Weights of a small mixture-of-experts language model, trained from scratch on English Wikipedia.
Experts: 16 experts in each of 10 layers, 384 SwiGLU neurons an expert.
Below are experts of layer 6 (counted from 0) of a mixture-of-experts language model. Rows are named router (the router's row for the expert), gate (a neuron's input weights, with its number), up (a neuron's input weights, with its number), down (a neuron's output weights, with its number) and show model dimensions 384-511. Each number is 500 + 25 x the weight over its row's rms, rounded and kept within 0 to 999. Numbers have three digits each.
After each expert's rows: "raises" lists some tokens whose logits its average output raises strongly, later layers aside; "mostly gets" lists some tokens that are sent to it at least half of the time. This comes from a sample of Wikipedia text that the model never trained on.

# expert 4
router:497461510446523502503550520502501447488536520507520505511482484488486490483532540507491503447504450484528469482480496497505504481536479476514509522525526515464484516487541506495508514496514503485492472496519506516446473514483522533485517490472496484531486507491540505502519506533487467530486484480491493493490550506513495479475482520528502506515491564525504464445470513465508512479509
gate0:518494524444523511521487513506482478512520533494480482498465503448474492482462503503499519494489483507480487531538516484510516462542512509535515537538541517494494526512510526527520562518530495495508498485534443553476454514535547523483458500506486522508576500526448474469540538490477500530518466504557502520493491515524497477515520493526552510516514478509487492535518485492483498473478
up0:491507523523542481505460475496471484513498558473451498453476528464469526484451493461494509510553467510453563517516508478499525475521540454500513519507528532495500522486497527527540536514505503482531525503504493516472509501492511506487509465467528501545550522508472498478538511524480546513503472502475487469488479475544488534502505535544506520482491490491487482506505522477506500484483
down0:513468520487520497515530511420490487511545499526517467437494507508539487482498485475493506495518496520482521507459526505461535501486527516521499539514484519518478532511530456467522443503419506498530498497532560467446490489492473511497509476496543513480488483475475483504518498499480490492505516511496514496508516498552546497500476511523497500486499474490492510476482498506499523484478
raises: " ", " and", ",", ".", " of", " to"
mostly gets: " October", " September", " January", " December", " March", " February"

# expert 3
router:481448498471486477483538489509472505489461456521537456509544485529559480481520466511510502477470518493520456484470524516531479469510516454499516515491497451499531509494529504480477520474497490495461496524530487471508479528487526489515518521454471506488499505495556477496516491523533437493484460505497518446490550555478478511467487489503496518484514503501509521476516526473503446507541
gate0:510451472490534478475522512496485510494484513529491493501476529521474501553518506517476498484455527488486504513468479515509483506504486528504462539504458496463503493441494502499505493493493528514495504537493515491499516498480545522468502475481469515490468536482531533507528523477510497581521482514496454436525489496498488500488511486515539479493466460494497499542474515476460491482448
up0:516478492479519498508507486492499508496497465490510483516533543456486480432505472543521507502505508522492530529533554508481504491496475493480547512541556505500498543530517509476492501514512473510485482473464539516527504500520506484508540508489506499494505512558498466462489501486528490469476515491472546513499532514486531536464490543491461502512495520491503452494497515459465498491533
down0:494523450487506532550496527504540520561490496505469484492518503482505514449532486474522482495473503475500510538497509524482488494499487478462547484508495474521493536548532552477478511509514517494465428482508545487543517562476503507541553480498500514540484536515493497494484491457503478523475460507465527497501501472481527533478494515525476496519490505531485406467487504509497477553472
raises: " in", " to", " on", " and", " for", ","
mostly gets: " used", " use", " said", " announced", " released", " served"

# expert 5
router:523500487506531491498491463530499490487524507513494498486524491513523516507481528482494462473532460459479436485480522518514518482498526534502500543468495496485538488520473511513490492484501493489517512514523499440481475513474568476485513511445518482512548484475493480516491516504496488531475466510527528476448514551493480435496505480497519502498491469510499523488492484491498484526511
gate0:495503497517502490520465471505526442510517488503476518489493454487551520500512521490496495515459514528513486520514517516491495464527406519506498512498507491492501522567475473491471540479522544496567525500481488447497500529505496483471526504470475543549488470523521504499478479522545537488489457521552458535468481506474522505517486427500499481496497520480508469532473497506475532525473
up0:513525526502505508493475492468524444510500502509470499508507481527495524480516469517532492483490463492501503473507471537532504484479472533503501499457484516463500514525501501464467526535447468508507517480502508479484504486512532471498496452486470484539495480527537495508504525537476522507488527516512508494503463510503485538507493444498512480527460507500502479481496475528478495457483
down0:514494562552473530516494477519476518490484536472489541508490528508564489516519478458518526502520506526518484493514486490546529500472480527485469521453464489488496486478467504515485532504498520539461497508499483535503491479525528513525486466540525505487488499470477536520514486495474524536476519531541505504497480509476498493561524480529483464508491526480524554477484474521511494511514
raises: "-", " and", "ol"
mostly gets: "ensis", " protein", " MPC", " cells", " Binomial", " cell"

# expert 12
router:513483503492539486497497484495512490460500525552498499491531496523525488500482499516505485477538481506517476541484568520516488509532523451461443507500494501456487495505513502437503506493511495488484520538490509508496461513472510494512522525492509507483519474462532504520520463527508464522491482496567474506479513502504501498503467513482497510484530511514510480516565467479526469492501
gate0:482498479537488518513497451527507483465496529471455499482479481513501495479500490503496481513500478518485536510512519488503488507475515550492499471459484539511519495501500482485523515536489434508486492520516476450510509517507511517513527468490488561485529496474481490525485504485492486513488466467494476500490482498495448496489491500499516492472453485480489483513519493499503463504510
up0:523505500465500436522534566471485489513444490443484509515494509507522533536454534510542492500507485482547502476543469517514491501524506463479538472557498518471513505496498502522532485515478509505493522499500515543483450449473491456512476452507537459568467531484478520480501445473510535491536490517522502483493502475504530469514527527471495526533541516494469500479513515505541548503442
down0:520542500507546474500513503506507482514523499497521490487485473491498489476462480506495501480523522523495514502508506451509455499497485478523505489490484458498535483492534524496498456485486537487472498535497492459484508494493526515517486500513532470507488542508497517490505454483588454474500492511505492512500497537479482490502518506509517482510521549478500534509547492496503447474446
raises: " and", ",", " in"
mostly gets: " Squadron", " RAF", " aircraft", " ship", " lb", " Motors"

# expert 1
router:502521521459513490504527461476470476514504525484525441507506541475483515505519507514483482477508495446483480484477503550506492454513514472486509472485501484493491500505491489496516477466513521465482491524505509469522506526465534478504524461482496534540492497478542459513546451517484508514505487496497485450488502509422477517501494512502493500482508514515488484486492480480514465522518
gate0:516543512514516464533497469487500520553484481499454505520529482524517465475485515526508509503486517502516484535500535508512504486449545509493516537482477480533506523511494508506515502491528485477497501536509462500507518533452456482500522517546485494519495501458483448464508513485517502507513500497523463515509494475476482508497463495544447524509502487530495471476524535540506506503508
up0:484455509489477474490525510500493517490537513499527496515496483494472468528540500493516498495501498511488517448486431491504502498491484522477486503484511546475475469484527530496509492538517496510519513475480477567534507493511477480497496488476536481491510500485520524512533489489462512496519494501505491517528495484486553505466512454447504538487474513469495545529466511462479475504482
down0:507458513562471522461484485515480519503518526511528494472451515506506483475529438515507471539523488514507514505447446514446528519519499509515494535485463529526503536525507489505502493434517485509509458474508459495475520512504482522485484502513521522484481457500480491490505513466490496507521528490477515443509550496487514513504502466519514474528490496526500508502507555472485485519521
raises: "|", "A", "S", "B", "M", "C"
mostly gets: " |\n", ".\n\n", "==", " \"", "\n", ".\n"

# expert 6
router:493458485473466491543548520431473501523466520502511485519493477504504513501468553506473483535476517483511498528510490515492482502502524517457463513471464518493522483530538534450500518487505508460469518518546512469502503533479534481508487504474522512520491507470479479541516444526517451487480475510526543478476506528497501492451475473514515524502527451562456518483515494486499433504513
gate0:482462464478479490488521510519491502555525501467495509487471492510462473474517472489541523499490500521501517496526475514492551530548489518478555464481548520510516500490467518491496458445509500473491492478497486507484506485490473473535566497502499517517490481465489466503501515491485497455494525477524510484457499507496522488483498467526474497531500521509504480494512518477537546471509
up0:503480506505494478541487498517441463557521521509468506480481504464490493488484473445487460454490511527492491514474510464461505458497461509534518518479523515543473545473474487485450505471476484536441506495506498503534503474525536509519526513474547491474495493506529485509497495498509512552516506543517500528485483502495517528492507534491514500484498454545519543488525488480476526483530
down0:483526471462508510498490514508503504485511504473478506467492491540513508511492469502461510519480524534492524506472537528497527516524526509511503473501482566480491444504532510518473523501481520482504482489514529470552506524514532522478464498490488530499538506511479491495493486496445480501464509511426469495487519519461482555486458487450463511514530517501467482474481529515459512499559
raises: "1", "2", "3", "4", "5", "0"
mostly gets: " −", " +", " ±", " $", " Yes", " Goals"

# expert 11
router:485486513458515448542529502469493476503477481533551506515521470527478489474502528504513464523470495487495489470522490507549496450481493452504468531494490520528532516504493495477522524498517566461471510506507473499498501532475504500506518515496483530505447460497519464510485493490541463527488516490543476433460531563496476501486467488528512551525492497492516494487529515544512443484515
gate0:489478481488423498485550431505505473487560460510506487522515491528484494577550510537475560497498547508509493485484513477538525489510486546515516517530526509517470553529531507507522460479533501461479505517503519534493535434566529480466492478511458502463433492517528488513457503542497467504517522471525473485510505481520474513462520516483532491503518506492518492502470475495511506516519
up0:524479482519462509509507475517478504496501509497482498490480468484534495492452468501489493535507473467451488519467500480506541443513469482529512517489510519504543510475503505482519516538498497499484465533451500511453464490516482543512473528450478517522499518499478509514523527473489515511516516594518450512506479477561457470540501472495503466513544490446507498510461500487462499507472
down0:487553491495535468484502545473468496492471528530487479524509485490519510469476452537447486498529492502467503465494499480522515511506485471512494533492533482494522499499466534523482482510532489503506510505495459541506455472460490475500527455446517505504507502509515457517465525523483497492503470538488528489488484491493488477534505470518491510505499511503582443531499489515481508509452
raises: " and", " of", " in", ",", " for", " on"
mostly gets: " Party", " city", " government", " Democratic", " Film", " Republican"

# expert 10
router:484504505476492460500499483505448478496544494522518482524517498492502471515535524523500457494494451477527501495451502532519506453500521486472467519490507496489501509495513508519492502486558523444484495534535469487508523483478483491475539539460518465551480498453519467502525495529504498526552463459538510497475501514448434539497515493481507492504517524510479526487493545520499490547502
gate0:427484517493498474478469506508483540473490476563489446476517509485497503517472510503487522509454493508508479484514461483494479531499491516552526481530524496512494519513484557499530536459506463507502442523529462484488463522465514484505464538466466496541500487519529466492510540518528512530499450502487537484473513492456527478494468448505479493451510516473515483539531493511493519530505
up0:498496512521438455489509490530494504490523488556506469505502500503545458504474488527463526507487525481492481474477481459481535526465450492519486490517529511551465512508489537515494554531452518507533468542542481507492509517514492523516487520488446536560513465500528480487523498472480497487466476502464488455491502502478514497520497501506503485469473507466492449510537509492484525514495
down0:479544473522531458501492484474483512494518497464516497501506502455501468504480464480506471488496561542522506530485437511479511499490490512496542476528493474503508503473510482510517485463517513482507528498511506477508468505484500471486476541491467530501500500521538490484523508471530545541498517501527505519504497488541509537496547523483527518501508515501512534498492523520478498508508
raises: "1", "2", "0", ",", "-", "3"
mostly gets: " million", " century", "–present", " billion", "0", " BC"

# expert 7
router:487487500485540489507474495517525472475526492501529493477504520470527474516509496525494472488491473487492463499496512520526459489531514509459479499501479488474529502511516480474499485478486486469496478475501520473497502524480476501500498547504507522478524442500555440489481501548521496513491458504604523471489515475464497455512463515525515488487485502504477499490480505526497490486491
gate0:522522506470471453515515510463532496530484509523498496461478509465498491561526506502525543483507522517471493526509494498510463546458460502490496477435516502504515482520506515488503437520444510498506525533517480510507517494507453523480507513480514529485486517485496490491521512509507527509544490496495461530467488517531513518472498433472490523476532529494538508482513535520512507487476
up0:542533504505491502520507471518501469499546484542481492467490526515516504522505454489512506498456502511483439495478520549489470496518547510510498517488520519530514488496474463489484545501464518556456505484520511481456497472483494505505470538472523507473496473492511500501495450501491563461511470481526479471476502424503531491516486481492483479508478498493506490505545529474514502490493
down0:547496467503494473479532558481462489548430482499483497511483495522480498437540498485550446487465496465496481483507503526510449525485525518467515478532476501471508498526511498508520466474469528517465536501516520527505496495463506494525513501500489505507476498508521514549521533489568472520535503526498520489493514507536523515544464484493523530517478524490491484455508482501514531515487
raises: " and", " in", ",", " ", " as"
mostly gets: " football", " Championship", " Championships", " Cup", "weight", " league"

# expert 9
router:459505536453510492482523468499507506518490497495521498489502514490485508488515539540503452520529475497519488518499437537506521485517493471477469494494523506503528503484485511478487474511519537448471496496542499512527562542454509509509505481486510516538462476463505490501499454499540501487566488490494524470475519529462464512473469492510509501502518439545527468510519515500471433488542
gate0:501512524528497452545512481459505506440498507499494519472491488491513545522556518543484485498457518462524487500514481506466520503506499514497557544488511477479501500491507495496499493512506490494501494525512496493487486452500501486535487481514538528496425505505571495535489492514470448547494485483477522532529489483484456502502449502443523509536491510470498509503543425475497486511469
up0:477515535548531407521524508470474538471504460490465555486484545535527519513517532504476430478521537512502504450535489527484560525457499513502522528518507482463507484490508493494506498519492495475490469481524466507528498530477492477520482485488452512518459516494553510509534483488490505552511462519461510559538469492486476506479463523485480491503500504474501493468506504491527475500485
down0:494512535461484492467524491525530495523512500500496538464489464484523468481434521463501511518481482491514497479537453489513474459531461518542495507494484491493537507483515505484535466492521492493508541461502477489510513484505473485510505444514519568505515489515499489505479485515532491511466469505472499528503515498480482486506484492493510462547510517524500456511488506526501476479500
raises: " In", " A", " The", " As"
mostly gets: ").", " •", "\".", " :", ":", "."